Below are experts of layer 2 (counted from 0) of a mixture-of-experts language model. Rows are named down (a neuron's output weights, with its number) and show model dimensions 0-191. Each number is 50 + 15 x the weight over its row's rms, rounded and kept within 0 to 99.
Before each expert's rows: "comes before" lists some tokens at least twice as common just after its tokens as in all text. This comes from a sample of Wikipedia text that the model never trained on. Tokens count by the router's weight.

# expert 7
comes before: " |", " 0", "=", "  ", ")", "′"
down0:36 26 61 49 68 77 53 11 45 74 55 42 28 30 44 55 57 34 46 74 55 66 26 54 38 45 40 67 48 07 88 43 29 53 49 53 58 50 49 63 44 32 31 64 61 47 53 47 55 38 86 60 67 42 43 48 59 51 50 38 36 68 34 44 45 51 37 73 57 40 67 48 53 24 39 51 62 41 50 59 57 38 58 42 62 70 32 51 54 29 40 69 13 63 51 64 34 33 33 71 67 05 67 48 85 60 38 43 47 39 44 63 47 39 58 26 38 22 60 50 68 48 43 36 59 46 52 44 33 40 35 66 71 57 53 61 38 49 75 65 70 75 54 49 48 56 64 46 55 41 71 77 40 63 56 44 58 49 32 44 41 54 91 33 54 46 58 34 62 68 28 61 70 42 67 45 41 50 51 74 69 62 50 40 54 45 43 20 32 34 50 31

# expert 5
comes before: " of", ",", "s", " in", " and", " to"
down9:25 78 40 23 40 82 59 50 53 32 44 51 59 61 49 35 65 36 48 29 40 39 72 49 67 54 67 43 39 55 66 49 52 35 67 48 34 56 47 40 63 52 46 32 47 55 58 65 29 71 48 51 38 49 23 12 39 62 39 66 71 41 46 61 60 39 62 48 63 57 47 30 41 57 20 38 54 34 55 58 21 83 34 41 52 50 56 83 61 43 38 60 56 50 38 60 41 35 47 58 42 52 92 59 73 58 40 32 54 51 61 51 60 53 49 38 45 54 33 37 57 79 47 35 38 61 54 40 68 51 51 58 58 62 56 81 28 61 77 71 50 53 74 41 83 46 41 79 36 49 32 43 68 19 41 63 47 29 23 33 51 59 50 81 49 29 39 58 17 41 53 38 48 66 30 36 22 45 21 62 75 59 43 52 39 73 65 60 55 60 43 75

# expert 6
comes before: ":", " |", ";", " /", " by", " 0"
down9:54 25 43 41 64 56 63 52 37 44 34 45 38 54 40 40 43 44 64 39 53 91 37 52 51 57 71 58 50 58 46 51 31 49 59 56 45 56 50 51 50 28 40 62 38 55 51 45 49 43 65 44 33 56 53 51 62 33 49 52 44 48 25 86 64 77 26 45 64 41 44 73 34 36 54 17 50 51 29 55 49 32 57 42 94 59 45 64 52 49 63 85 42 41 38 41 58 76 15 61 54 42 73 70 56 79 43 50 67 31 46 11 35 39 52 62 64 41 27 37 44 68 46 47 73 34 60 64 60 69 58 31 63 71 28 28 55 33 80 39 41 64 63 43 50 62 20 37 59 53 72 73 74 58 44 71 50 45 35 54 32 35 59 74 59 47 47 38 20 62 16 76 56 31 39 61 55 36 35 60 54 62 32 58 54 62 22 59 34 45 61 35

# expert 15
comes before: "-", "|", " of", "s", "d", "ti"
down0:38 62 47 21 41 74 59 30 46 83 55 45 39 50 26 68 41 46 63 47 54 56 57 64 29 56 54 27 37 64 28 83 32 63 42 33 42 18 79 54 44 75 38 79 29 41 13 52 56 35 48 49 44 49 47 56 60 75 36 23 67 63 40 51 28 38 68 37 57 44 35 72 70 55 71 42 44 54 39 44 49 49 28 53 68 66 69 41 69 42 46 37 45 66 62 42 68 34 42 53 40 50 54 21 39 76 58 79 62 66 61 49 55 26 38 34 35 40 64 54 53 70 26 41 46 50 44 23 35 41 80 59 44 58 66 36 53 53 60 38 49 72 62 62 50 30 69 22 64 73 37 55 27 48 57 51 58 68 43 49 47 51 19 45 54 47 37 44 57 67 95 73 55 22 53 71 51 65 45 44 31 42 42 61 47 43 39 62 30 51 56 54